{"balance_loss": 0.00247, "head_dim": 64, "vocab_size": 32000, "norm": "rmsnorm", "norm_eps": 1e-06, "tie_word_embeddings": false, "extras": ["capped logits"], "init_std_down": 0.0, "beta1": 0.95, "max_grad_norm": 0.5, "final_lr_fraction": 0.1, "train_tokens": 253700000, "max_steps": 3872, "dataset": "wikipedia_en"}
Below are experts of layer 6 (counted from 0) of a mixture-of-experts language model. Rows are named router (the router's row for the expert), gate (a neuron's input weights, with its number), up (a neuron's input weights, with its number), down (a neuron's output weights, with its number) and show model dimensions 40-79. Each number is 500 + 25 x the weight over its row's rms, rounded and kept within 0 to 999. Numbers have three digits each.
After each expert's rows: "mostly gets" lists some tokens that are sent to it at least half of the time; "raises" lists some tokens whose logits its average output raises strongly, later layers aside. This comes from a sample of Wikipedia text that the model never trained on.

# expert 19
router:470513536535503462482479498473516528469516488491458487506442436486475511498483475505494475504477543488515504528557519513
gate0:500470514535502521498524504496505511477485521531467519529491473526519488522475467524468500471462490494500471519486465506
up0:481499529521525504492542505498501505507518511550498471518512506525522479498487527497513456506508484501562535512499460535
down0:474482501512508486492537539452488513531449510484445499516489496555508496527463464443510553458469535578543524479510445539
gate1:509482503458506452476512477469516502528521507474451485525499496460540508478524518487495547489543523434527491489480516482
up1:501512503502495478476510498500498491517491502486479475506486492496483515510491517459462529543500515440494497529491488492
down1:480524514538493427494485511496503492487492525468546479528522500506526517537506478509494496465498552476505513509495534511
gate2:444472477471515525529553442510507489482467487521498501511482456509495497535505519546463508475504521497481505458468461522
up2:508463498529494512555515468523545491497493511514525460534487476497450474485494492524504444489476531499505472478488492521
down2:527507464480498529526502509521507497480466481507538522465496471530530516524529492502534459514501536505551518444508494506
gate3:493523538477519492482497487510489451493496484546502498490494497524489525552505574503504490528522547492473482490495561512
up3:461567527514510492502456529509500481539493546510473480485511494497526487545491553527508514521475515452510516543510521509
down3:492510499468480479475541506496517500492517503510502436520519501510499489468522517524478497501505531476536487488528483517
gate4:494471545515509487502506473483508491504500509482494495488501433479517496539481482498481549508487536473515512505494503487
up4:480493493507485477507503514496483506452476521473483527500518548513493486470492516449485507502532456536441498487492531550
down4:545488484516482455505474540433529485482532502499545514471478505480485506494528513480476492526510499520477493507481495528
gate5:506489516497483496533543496454551496514500514496519510503501502487502511499511511518506485501481473500540508497508427485
up5:498440503475525493488496503513497491513530524493501469465495508447461484481537504474476452478475504474542567532483433457
down5:485532450476491541498445543495521523492524477518489484550500459486521494481502468503509520468517526502545527470502506514
gate6:491496436510502500521492493508525527476510511486489490531457537506526440535505515484482474542515507490472487519462489506
up6:479530485510463475494507487465484470491563484470499511517471483478507484502498475478456480528539537458544494544482528488
down6:461502486503505517462463510489497456503490509448476501478477504513488501515486519499521480493473489501554477531494532436
gate7:495525465489511535484525540528507507519538496474531479515502500479482518467511511482479498514513528496514512469485507472
up7:571488450492517489526497519510531527455556487479539463554524495476490500459459512468457503541509507472506498480517483479
down7:517508487455484505487522494520505486509468519452520504491510508472437485524466514488533456513444462457553485505456492545
mostly gets: "-", "–", " un", "/", " '", "—"
raises: " ", "act", " other"

# expert 11
router:440522508506514494491535528478480519498518524519466517484489443482521512489461521479515521506495471478480521499545474568
gate0:497482472547453485529497539507499505512471516500495477526473551478510462499515480544534495483519531509504475476489513483
up0:479535518497500500458532522518502501469518485451525487512515534485531497512507489484505517465501521486533515480478438504
down0:481497455504515472484498484521462464509489518520540435486487479491506502515470493483481506500488481492572478528501498516
gate1:513513486481495495511498511523523542500508541532504544472507497498516489513534507461496511529542517532501533477520487491
up1:477430487496477485515518498528496497533464517566535508497500468488516516511522484445490524517543495481503530512484502513
down1:480490507504517502500518486419483511478491527480526485479506499482524522463507517518485506504519524476499488506497495496
gate2:456485509511485509515479487508492503520516500544556541522524548510507500509503472481494478504515522504497536490494444480
up2:493466477498502500510516519500488498541538499510556511518497519489461520481472518483494528454488511509521512466489470509
down2:507484505485478481530468478480492534499502517494500496514497489508491515502487488500526536471510489465528511515499494482
gate3:487527501549531439472527486476471473521505498549469517501494515517546492516513507501500514547460467492460469518467447520
up3:481491481545511506497517506477467505480522510529479500534505504486481461504511500512553514484490488498481482495467525506
down3:508557481515525498506493519467487474492513519476504496496468502489496535519514437502484488533471492549560505541472524491
gate4:483482461545508486481493490504511501471494447482507518483505508455509514488486472512496491494507548530501541499476533482
up4:502506473544506497447501507521500503512499466477537510511488512479514512521505463499522485496529518447545526450520510464
down4:514449519535510485492523487502526518496521483529483514498467486532516538454497452486510491510544451474451475452533512499
gate5:469497462492505487511495508516485537470538516492458451510501492519503476500491511516475507485545523501442475514506520512
up5:473473470477513509513512490506481467507562525503449469470472485485495497505472510504536531483537496506484495513499499499
down5:509494522496491468508540475536464453491527496469512493559510513505517539518533519562486506531469464475550452480483512510
gate6:502467532512496502484523512497488539505508463519526511533484490514507459475510489521508507484532521514474500514498469524
up6:464461528488493480501498491494470516514471487502499465494527523505504487479521458516518480515522500477433469491493506533
down6:506501476529526500504531502534451511508497517504508458493468472526478502479519483496503492436525481530567522513534507475
gate7:561529487474556520479448524514502516495539466503513511482442467476454466498496559497530541492493503474511472517543485519
up7:528546467486520519472473506538517499526503474500482501474456483473473472520476540452540513535458470478520500535492529515
down7:483503477492476522522543508470504516522511481518462507507547459517506487456494495507535518514503518539512498509487483469
mostly gets: " is", "),", " was", ",", " are", " been"
raises: " the", " also", " ", " then"

# expert 5
router:502497477502520514509513527511530496494455486512480528533534526502471506496476492512512531462538488461502466486523521482
gate0:477509449481491477531519503482520523518526495480486492536504491521522499504518503460546509505517498509522475492477486498
up0:481544534518483511513502525521521453494483495483507511504488505509490481524519492487489488534496545525520536468512489496
down0:486518520481484531454551457468549517509551542460475492492524457464507531499475520515506500463474476555490484460497472497
gate1:472529507458492489496473472469522504519511507496455523474499521475481481511480471430528496506519473509574522473471471502
up1:507505512533492485481487487496497472501514535488479507513528518486495501537506539450531465453479469547546510493525464471
down1:517496531531489478470499504524525498500538499534543519502473501496516476498483519536518474497460451507505529501517498479
gate2:495529471507520490509529496493522466484578506486467523530520497436511538454534483520524488484495533514500493458462517469
up2:460528487506507496527514510524541504465555510494491483523503501502505484500513517519506541514499498507519490504480513498
down2:478512520505489504498491516523495471474518484498520443516522515463509463487492461512489506485494479512524490507542528430
gate3:520472463508493499516486535431559448514501523511467474512508498500490499505524517520436543497514470473481503470483502501
up3:495503465513554482508509529552566495498519494516522523513483479505491533560480509512486501470504445506499511528544456500
down3:489504488541504511562497517488525479435477508487485466490522514468473514509502524510520500486489536501512528492490478535
gate4:499437473490555476472469498501498501467528473516512486482469472462496507496483493525499496496488484476524495512490501547
up4:470502557471485483469451474522472474465507508533511479474498470537462513483437533464511469541520464501469464547520515494
down4:477494509451515508491508541509499546470490512557489513475481506466538483470539560453487531514492443473506479493472525523
gate5:484501547490492516521501495507504531465514513497560463523534462467495509524479493550501489518490479470524474500498468516
up5:488465542483509493518477511528520500465516492476511495560519439480470474546524505558504478504515518450511443492521501492
down5:511495539470458445500464504543516470507522459513494472484514492553517500495481466501515519505503511534496502512499511536
gate6:454527500527486478560491498495492436501515478495498527506498502499492521471516480524519490475518504497463508483469546505
up6:458512472479479464504493470467522485520513505490527529521527531520490496476546486535487520506520486488483456466474507467
down6:516478497496536518459480478506515480458543490502518521477485491514510491465509460502549490468491514502472505555525544503
gate7:494475503548494500478499498517515459502467470496519511524496508519486497534498489450437445515516528478482493479521473494
up7:472519449519523492460536519473495485509487539527537517513503490495511527504523479455452476502524531478475516453537537523
down7:475488504544480551512504573507535511508514528506507511541573473493511487522521492509541528499521514535494516507529489482
mostly gets: " two", " one", " other", " all", " most", " three"
raises: " of", ",", " and", " more"

# expert 20
router:516494483511517492528520481494460554515552529512540513528474469463465485502536509476488520537538548484481493476494481459
gate0:532476514497507504467523498486528471515481483546505509460490507486507520473478490555486483540483466498511550514511499513
up0:513475454513462521470481469516513475470493495512507483476476537456485523488507535528483515484450482464509542514504496516
down0:495531457511471511490518533520537506511512524497486506496495547451479520482472497473506484479524484536521508507457541467
gate1:503498467527458517535503486478491501525451515502458498496515509528495543535504484461520501467533495473513533523542478490
up1:484473463492509528541525487507497511543536506503519547543538472500474532503506466472480470471525489487531523512550475469
down1:495516479479476542502494537490515467493533527491493482498502548497472507499491493525492478538503475512498500511469482506
gate2:527500494494511519517493558491505484521521477473507470529496528489482548527495468473451493496448483471500524517514506539
up2:496467481511485487517481563473508479519531523467497511555500509502497504494541414465486516467485493491496477466513464544
down2:491471491484466576521481493474494535470486507468498485521536521519533512517491519513496531497489526515519482555517511512
gate3:537546509519435497429463544544498523482529484500496509450517482490513453507444477503521549482505523513489553513488509502
up3:484524534515417557461499537511490496522498517506504507479542525527514490493462480462523495471528493542548556516493524514
down3:466523548481465499516528484531483506515493489466493492493533475519489530563553481515508499492507468468512487495474544486
gate4:513457468484505490483499475480473506489540486542525490486454475518462466498488470505547505527497492508496503540507497479
up4:529477472538510505500504484495487534485488507523513489467466474483500473478467484479498514472488516544504511475478471472
down4:533495465566498500525525544503483499512510452511495511485542549500517533496501494520471492472516485505453465450466477514
gate5:546455480486540513507548482451453513523494537521502477454496560484436503501520484472525514513503507505520530474471516488
up5:469503510484526517490475491487495514462459509540507438486501520502496504489532527502526486542485465447488545525512501545
down5:540506482502491480495515513502506486489468512502491505483499514483520529472506473465513476473500534524506544503477498514
gate6:530553489542510447527491506489459487515480478530504519534485494524510493543508492503511524473501515499427514483471487503
up6:486469521520537511556499478478500457541527466490480488532530520480510540502499513502546479511491482497520533509538513516
down6:527476504510510500479520505485467489567558478520514512463522475502479469514546484545528498503470505506452465483493492500
gate7:474474467469507502474491490486525471470506525496550457523515505478493533490457521475489513473515455472520497518472519516
up7:496483542487454489550517497486482520489482472488479513499458466541529506507516490476525464504469482530478466513506520551
down7:499486471482523476547519476442523485491524499530517498504503464521493465497491466489526485519478524488522527523500518513
mostly gets: " In", " in", "In", " January", " December", " during"
raises: " the", " ", " that", " addition"

# expert 1
router:488522505501511517482496482513554526514520492489468485569511497541518513502490531541499542481508519518516472515535481472
gate0:459496503499538499522564487451537474519501481541458488519520480508468489489457489464480498553526519490494523491491513448
up0:466503511504511473519535501512482468510500516497538474496504467488516508502503514508481503492513477486536509509496509470
down0:508562525475506462504470473525469466483471498523520524505532522505518512497494480551491462514474474521537511542509465495
gate1:521468512460510493512481446538550476496524503465465517478521489490494490513507503527504530497510523484511499527509470455
up1:506475503439512513481486486531551516486525473469477472494503481512459490496489501491507518472504528497505516542488471498
down1:497498483479507466499505508491520506491509506520464457513507521494466519533476491535489480539506483502501496487469514481
gate2:516527489503527508511456462506503530498444465515467469471521499484488462510475501507468520494528498495470486441495472530
up2:484504526512515521475494467531509505508497499532480486494515516527527511515495505500506506525517483503488531500527493486
down2:514532476494487492473506442472480493494505484444469473487536507461522499536504553514519501512475508509445473486526464476
gate3:445475483500539507488490479459506523500453485536494479517478543482474531483483539520512505512527467480491518479518512500
up3:499479510503505471515506491515511496529515506514510498443572542484462529496468472506476518498499512479502514465485475491
down3:503498517533486498490495465489497479487495479485519482503527483489476514536535503509551516472512551524528524493516504507
gate4:500457512517469478513464435544527490478484478500479556543515491487538513485517477486480531481522483471497459491503514514
up4:527499503522485443500501448520524464484506504492481530515527539481496532490543482475513553469538505523508516458490471492
down4:513491501526486452493543519490485490521505542477477471508487485531489497510509541469501508488473510542511493482520465493
gate5:502514465465512502523521475524552487514547513492457472538441516503479459498508509486475565502510516520523507461510524523
up5:539467523473487459519536512554483494453482503512515488498463515501534517472498536529464520524530489506488512529492523532
down5:477510520491471517483473473509514485527487480512477470493507487502474530497483454457489528549552528503470484481512483545
gate6:518476437486505517486501531452520488497526484548521492512505513503488501521501519465473480525454489510502502496468501489
up6:529512461499532493459467522475551483531561527488518475516501464539505515471517526496478526480467536501526518522484466490
down6:504486497484514487483557513508510462503502529523512454509542492486531542485504491505509516478487517565513545543468520464
gate7:522505452524529522524453555460493494504495492531494518490530513493456482515529478503496473499502466521504515501499528496
up7:503487458544543539504474501476509491527551511527540500533538479520494501462525538495499482482471513483493526515469498467
down7:487496512480503522471501501527494503458465507521519466513510498530523476481494537507524532486458546503479548526485567490
mostly gets: " two", " four", " three", " high", " several", " co"
raises: "|", " ", "-", "===", "==", "\n"

# expert 8
router:486510509477540483513498511514539489502474482462523540509501496517507490472524514531514466503515442477481534480510535490
gate0:504504491492495512495469488501511507490468515495483512506523490484534491502511489526481515459517459462502495489474509520
up0:505486463498499556475507510457482513484473525504527511521526509488486459517485506530425490501479489516521455478515520488
down0:491500460488481499492510500495539522499482529501474465526494486500487567516465493507533483498513484471483465522525508521
gate1:504465540466478525502500463529483473524540487513466508466539559519550497470490499496492529486502538535496506513460474504
up1:500461524457493530488487506544506486516544462503456511493553563500446477437481515491507499476503521515501526487518525474
down1:503446503535494486510499402500477505481472490483466474538473523516513502519531468440486509489482500478502553481494502508
gate2:529516494455535490459522526493522488517493520523510449458512515505530483519521500513520538529484467477515516509465491530
up2:534486483490511544493478542482505531534516544547548513492476520515523527549545515500484487491483474500510495486462505497
down2:512500508519510513531487521511466485506480515505491494519481475520498515489529441511528550502490454469513488506495540494
gate3:492486508475514539502495490511495537499535520501490477522541495474486465469461510500514461483544499453488501481512517536
up3:506527504485527531469501497502500521527535530508532487527505538492500495512525502462495471483489496497525493465485492522
down3:465489477514500522464457516516452480499474512513517505515510496474504484507537558504540549492520491513520471497532533509
gate4:527474478490496537481486521502459479481502498480509524515497476508504433509536510521461505489493470512519535498499515504
up4:478476501468496523489474538543482462473500516483527483497511460517504475493542524525486516472501483522446534481491533506
down4:459481535522461515512488504492531490509478459476479509496473462533498504482526544496545529495513510510515516480520473472
gate5:510477553495490528483513468474500503516561485508496474536491504535536542494496549500483493522474512541532519531510453487
up5:521514479503503507509451471478482491537501510527528510462539499518513553505518484511475473510486501496539526482476518515
down5:474486502510474543508519503514503479513479462500507510550504500505498489467491569503540538502527479497486520497497494445
gate6:524529534501447498509504491480507517467511484487506505518455498473535496500470471492472438469497479480457490526516499537
up6:508488540486473506495492491493524538524524480484482505526495514506538465494466487530530427481470509481499516536468498471
down6:486494472531453458494505472492513544505507468516486513515505445486527461531476494542511504478508473546519494458520524562
gate7:494473494504531511512469471527526510523473480512514494542504530453514471484483512471498538504521509472506506515462525490
up7:476428482530524517487492479536508483487467505489517470512510565463500515487515527497492525468514479491493501547466508478
down7:497523506519453443496461490457507492505465479479503457513480519502503495526512468523497550542473545469503521478505519507
mostly gets: " they", " people", " They", " those", " children", " members"
raises: " in", ",", " ", ".", " on", " of"

# expert 2
router:482528457536539522515528511431514479510513526525526506494504472513493503482494518474518449519455478540478520544488498506
gate0:496463482537489505500488472471507472455480518476481514506501547530508517519469493488497511537478470508520495534499462530
up0:481499474491496474492469503475500528471482504479499490531513523544550453488448486524514501526501481475549512480506487535
down0:483514510523497512487509508456525488486526556478527492548493499491496490517518503558517484518448493498489494519460503517
gate1:497531490486507489462505503497459517434489439504523479508482472573496489498489458496514490517534527483542494485512468509
up1:492480512500511473445490490516517480462501490506479462479477508552458493493514492482548536544501486521506519519500483491
down1:485538519486460485478452466500490539463503509491491494519479471478502493476476516489495548489509519496513500480526454501
gate2:516520501483506528508465518502491499481519514456534521521531501489497476476475478471524509487510536526444508459503536496
up2:573508543532503490484507508472477515479532511465512535511505524491514527474469521485500509460486498511452501477488472546
down2:510535446506475516524471516479530497486517476448471492488492553515500493503477511531471519506426509495489453515526486521
gate3:513501533507504534560556524482502535483458511478483506513526501525489486509491509515552492495475482489522543482506497504
up3:467491528489467519553489492494457499505501518514498489500539486478495462491533495541522494516490503509415506503537491487
down3:501494504487497497513543518492496484525501540497518483483522479468514515521512512541490510485471541542485535518501492475
gate4:535517512500485497506521493460523465469475491500492533500477498520490498515529480514484556454507534437534476446463501489
up4:521527484490511547521492535481525478504499507513496520486509496509515509517517518479530565504515499525510488510471526525
down4:547517473476531455475434494519502503502479497484461501524470482490519549492494499501500522514479518458524473462491511508
gate5:512488469481520512509487538470501482527522470520479506494505513560517481499496504476518464505531461503487511489457483545
up5:478498472527453494518500463501514478517537487534468539508509557490515484544473503494524484493488517519459490511475507486
down5:490500508508446484500510515532474475498505502503487478466525497504504504543510497503490527517476479546524537470467486509
gate6:505465489514530512479471477510451533515514466495469511533488518508530515490444480491498534537491492488508495499523484514
up6:529474502550513478474496496471472509508532521512465511501464554522521496487481501524508495485486539536534534510522461536
down6:521488516530513466499467462509451512512554537510511459458495503489466547511534502468479574485505511482495498538502476519
gate7:494527486456538520529476490495482521535572463505486512506551521481483535512463468486504518494490494505501498502470503449
up7:519530466428480497497507502495487470473519495478522474489508518506477541498494534498516544510525495519507527514527505495
down7:493526498480492498481477504521495518500468497476507486465506526532509471516491494468480486549479464528511515512538468553
mostly gets: "\".", ").", ".\"", " ===", " ==", " However"
raises: "\n", " In", " However", " |", " It", " The"

# expert 17
router:504472472489563479462479518498480498520552501501483495476488489515472501484447514511493469516483522485479532539500537483
gate0:498486466507485478487491509480513471482483492465510473504481528500514472566466489534517516492493562494525461515483481476
up0:469536506497485523536556518485515554483489524536509498514484474477495460450513501471474507527522433487514505484486505526
down0:436479469528523484477514511463510504454471546530534502568486457466481458526520486525470475507544469506500518536505472491
gate1:557523492515491501480489481512501497511474478507484484507539486518494423540513539508512507529467528490520480490480439550
up1:486493493512525452446502474507496528515503507523502490513531511537498486452514498552485528513478508486518518451531492526
down1:509502482520489493489519461461463478527487491477486496478527482544529478526490496456527519495494524498508465495512491519
gate2:486481519494514522528470466509505497479503484517505479486521527490486488509515501505516496479510436531506465464528502494
up2:524516486515531501494539499499484484498520477489497500493502508490513508493485511484495537464525489510478532477470500495
down2:482499490520448477508514547500515504524511520515494513495470516507521477548497504496494529487476501524456536460515503506
gate3:536509512539533469511500531491457524502530512513523507517530459453497496493490509475483528496501553522476521514492534514
up3:526490515493482538514522517513509544476516496481473528523473503458484504486537451509509509494509487540484507495514495460
down3:508534515503487497498506488457517490483471499483488554512487517540501558554523527507520484505508504495489500497508501499
gate4:528477509478488505453502461468502501490490534496513449488511479507504537556478510495483531496493498447499496510531484500
up4:493468435513510524491494454483558486513471496537513448473511481484489494527472497506507489517487509488476435504505436493
down4:493524495463496514499481503501489496557524478519475446484534524535489559509472472546515547460521484481485461543529515522
gate5:495520487524462502530543503497512496519535543501505524548534483489496475462535490481519469551491475517484500498489513499
up5:508496453525484481500524499466477512527556507497519491535508489532497490456502502505510492495512527519509502511466519483
down5:511534522482539512461490517494478517503526510498472484488496498515514498495532490534497521526545486487525518487508517468
gate6:464486472514510457475513502484509490465490540489486512500474469478500511527455512457507526520506510477516505485485483544
up6:468511504480499514488451508476519515480466504483489494471476494466509554546460540470524541485496469497475526517520517514
down6:526506535477484501508517506503505535518490499510549527470542513518506478487516503485531514496514491504510525493520528471
gate7:503456467460526477502475526527501497490529447472469508475517483521511446479516472516517532533519531518439455498459506530
up7:465499492521507504505484454502511473462457481518501522470475527487570512492517553494514503502486485502467430533488494533
down7:504500513500504499461519489457479472524528507487484560434501491487503482514534503538517489544515500453511495507497530470
mostly gets: " years", " time", " year", " album", " game", " election"
raises: ",", " and", ".", " |", ";", " ("

# expert 23
router:488484501460480487477491509498507515510525530445502485469509552506520526501537489489490525484478483518470510525500516458
gate0:494469487472558474500460509517474480445514487519537480507535503509554468483542521537485470506490461467487523544459505516
up0:519488494452526505514508489538512496455518492498498490497514479496518478455537494499487505502485471457492502491451506490
down0:491475500503486510507523520486474498534511514499492528473516498515516539444490540440515520515498472497479500518492512497
gate1:542478550515474506486472518513525455522501534483513457527538481477468476472539534519530523476496534485494459502490515513
up1:473543508501508488509468472498501540464496493477523533512469488505508505491505518509498486491519460462464451471524474506
down1:521524483521515489570482537466481463511457501514447450497506463468486475499503520512537477483478524520492532473480515464
gate2:535480484524521442505515527439487464524478529505538478486514542514534529513471487532513534503524468519511493503482493508
up2:514512453486553547511509523508508504488485516460513489482479471528511504471477485504521530511483435529540501488502514487
down2:486480524497512507501471491504543456507496503457513525503559504549497488484488501476481497513465493478502519537514547487
gate3:503518495521515481508457496511515497500482507516526523475536503549552502495500513506445499516478531494495519463521457554
up3:500487507504497501509470492494506518516460512527510499523494518531512492480506490522506448511492557507459511484541492526
down3:498510491543494529495538530514504491485462508496487522493512512494516469464468503502531497488487516481497487540440511544
gate4:478455452520520494502468462501500495510553509513489501530494521492531492519495536501487512508482573504476538475454513459
up4:486504451501507564525520508475549502497528522500516496499540484493496487532483541496464485532479514502480544492501530502
down4:508539510485516494482507491526515530513511496529527480489530488473488505493486502500535508490522492507512545502474497513
gate5:474496469504497479501498460505496477497519525493508514521507497541515499524467504505466451505474477491487473436503517555
up5:506454480496499506467503463517516511522522505467511495515511506539510530499488542512497503489484482508530509487473489526
down5:527516473493531508509521457511486496457501502515488546532518459515502479513444508514505487503545529511488458474519509555
gate6:474494479468504474507456461499500506518493519489473483521537486458503498537460472495510485483463518525533505480517493497
up6:455457487465487485522490505489490488517505522485504490512540520492516516496451477510511503446477508541524534488509503479
down6:509496486492478525519502524506493493471445515513490503528475535523481494494508476516451493544482495491501473456506474522
gate7:525487492512488524484481482463511490500502500497518499478541530561504531478529483533475476464507490483512512493476521488
up7:492484503511499498476480504502520542515501506500495534473539539546492496463512490544493488493468518503485491507484514471
down7:461475493522492501458523493498503495513559541494535530470472505511539525535509490482512513468499526473509531484472515503
mostly gets: " ==", "---|---|---|---|", " 2010", " 2012", " 2014", " 2026"
raises: ".", "\n", " |", ",", " in", ")"

# expert 10
router:504513497471482494548506511537453542503488516561511482505488490477484515544531502513448480499532508463437466463475480491
gate0:476495492489504498532480479455449511523498498534544593527464483500525490514515525525497477493515492489495525524519485492
up0:491508453515488500473538484520545495491474485462509484502512491469499510490488493463467515518515536507503470537498549488
down0:515508414528508531517488500485522514488495490479518488503533506479495514483479534460500481486506523492487492482454442485
gate1:480526425486477476469459481504487479462475502508533483468521531486504532508473501531498488509482487494456484523480469521
up1:496533512485461522452449504464511485500480502492499495478505518485477520533511542484531494465518472489514464455489490511
down1:462443530501472460470487513487525506507530495478537506562464475533511476478489497545489505494455488488505482542517509550
gate2:465514520467506483509522540516496513487506498503561497499517483523510509507497476512524490526510514487529471499505498502
up2:518499475478520505474536535470485515539493493528587475459482466484506481494481525501480482461482481482496472512464498513
down2:529461493481486493532502519463480476534476497516504499508497511520500527549505481566501447485481529534503481488506508500
gate3:502477428501496485473529511491488496495530513460487461492518453458499473497546512549523501528523509462498458501468488505
up3:507466435493493468483542533499486537471520495461459446539504449499504469533510482507515494480533485479492482502471480501
down3:491434526492492529474493493488525502442544572520511513482503512501473525523524495513544512514507505501480513499510481531
gate4:429499525528464462491533514507444517503450502516523520473531503482458464454495507522478473489497432518466496488509444518
up4:467476496463454469499522517499472470514481442456506551521492536527521487463501483503496514459477499503506490503489485508
down4:490510501505522480507555507453499508517513530473502487474530448503483492458516490495471508537471482498488500526526485507
gate5:531499546521533509480508488508476531508509531490514480509510526512506553508476493506504518493521546479488519478516504487
up5:496473533489447500501487472533491498451491475531561520455494543492520472494488515522516496500490452481490497522487481508
down5:490514520513551505450501537491540511499497522495488479500498439510475448549554491481487547521519505463514451527522505526
gate6:506490502495522438486534481518471494496506498463487458537476454491511490522460500461501503505497518529499513502480506496
up6:486485497484502504491503552491513488508449495463484501471511529495478514570518543501459478466490485534470510492473493497
down6:449494480463473499503496498496535532491432512512511491460483471521512520574494470519526498498457519448483528512488523513
gate7:510537464483465474494490497529511544492465495473486507499505537537514509496517496499510443546518496499447525502500478545
up7:525540517509502482487483494543455508480487507514486528490473475522558485527508500482488469544530489508487496511465493507
down7:509499531473541493497545516474438539497515482495552518500514489538554526493530499485492515495520491527527522467486501524
mostly gets: " by", " for", " with", " from", " against", " into"
raises: " the", " ", " a", " both"

# expert 7
router:487515520510503475475505470515503482507497464521498514500499484542524539488507484513512499496515492499477477551518484469
gate0:530499473500535512505502510454536518495492509455488498558510487480496479517449503519536478529493516483471488521533503486
up0:528512513534558509508490529463521524482526525477497518553517487466470512533503487523532506515522528441533499505499485489
down0:515447537487494526501485468497524540508486488461490532481523502503492513502498488534507552459482499447509509546493507484
gate1:465474518507533519554514490482525486497493503531499499467510491492501512521549540534533508507511479482496537516530488506
up1:536502538536530487529552510526526492540515535519475546509490504506501531504520444542506535484527498493549515521519504493
down1:512460490509475550501518501511505516494510480500500479502511499522495522499491446459482533486501487492500473439475474503
gate2:487444518512486466481578510496488457521491463505513514480527497515482523523504512482505490500498501505530526471531488497
up2:457508476540521500480489503541504459483449492469503495481553513472477502506451547525510517485532487504476537498494439463
down2:514466497471481497491487541543523527473494519512509521535557551466539478479499500452481501462516470516525505509464490487
gate3:478468496505497479519538528452493476459544543512565499524514507545516493543499496495487507460526512484502520501510500476
up3:468526508502515504488505450551538497494513465515502469524487468468490499523490516496490533542493457514470468462476483541
down3:507543542525480514523500521537496559528513523524468496484486494500487515501493486522491505501510527473492514490483543506
gate4:493485497486508497538515553439524544486483489492505522564479504507479516498519506527499451474529503533543463468484507498
up4:485481491488479518498488495496493497487526525558501550515478515483464505496444499501501459514509512504509479544516482511
down4:482533471477520473438499488479500487454481446479551508511526475496522508489513484544534470448440498503454496521539508474
gate5:490456501532471521500467482468522539495541492492502501541519513544514544510564508504520486554469493461469466490495489536
up5:493484504536480474513470515478534529520543494494480493524515493538523492493526522493507448533480508482509509507488457464
down5:469454490521531578471479498569497523509440469483518495486521541513557532515435509503552561473505520551511520484519519472
gate6:516461513480537492474503506514510548510467505504506475496494500526490520501493525526471515508521479460466476496506474507
up6:530478496464544533464527491483501503510484473525502483513490507478467539467509494521490532519474472502514516469497464507
down6:502545500548516485439469520479436505528503496496514490497462461551522502511512526498528477525510459521489505511478446513
gate7:553465492541543479472497489508499488484553503492541491485491449509466514505519511502447523446494499468476510470532479484
up7:509473510474469497533507500450554430482450489466475487492529462480515500539556517521484519502529495461521477475505462514
down7:487477478459481466498514509481495511531510510529497502514535478510529485481481486487505481548482495488530527541489515547
mostly gets: " life", " area", " government", " state", " water", " city"
raises: "s", ",", ".", " and", "-", " on"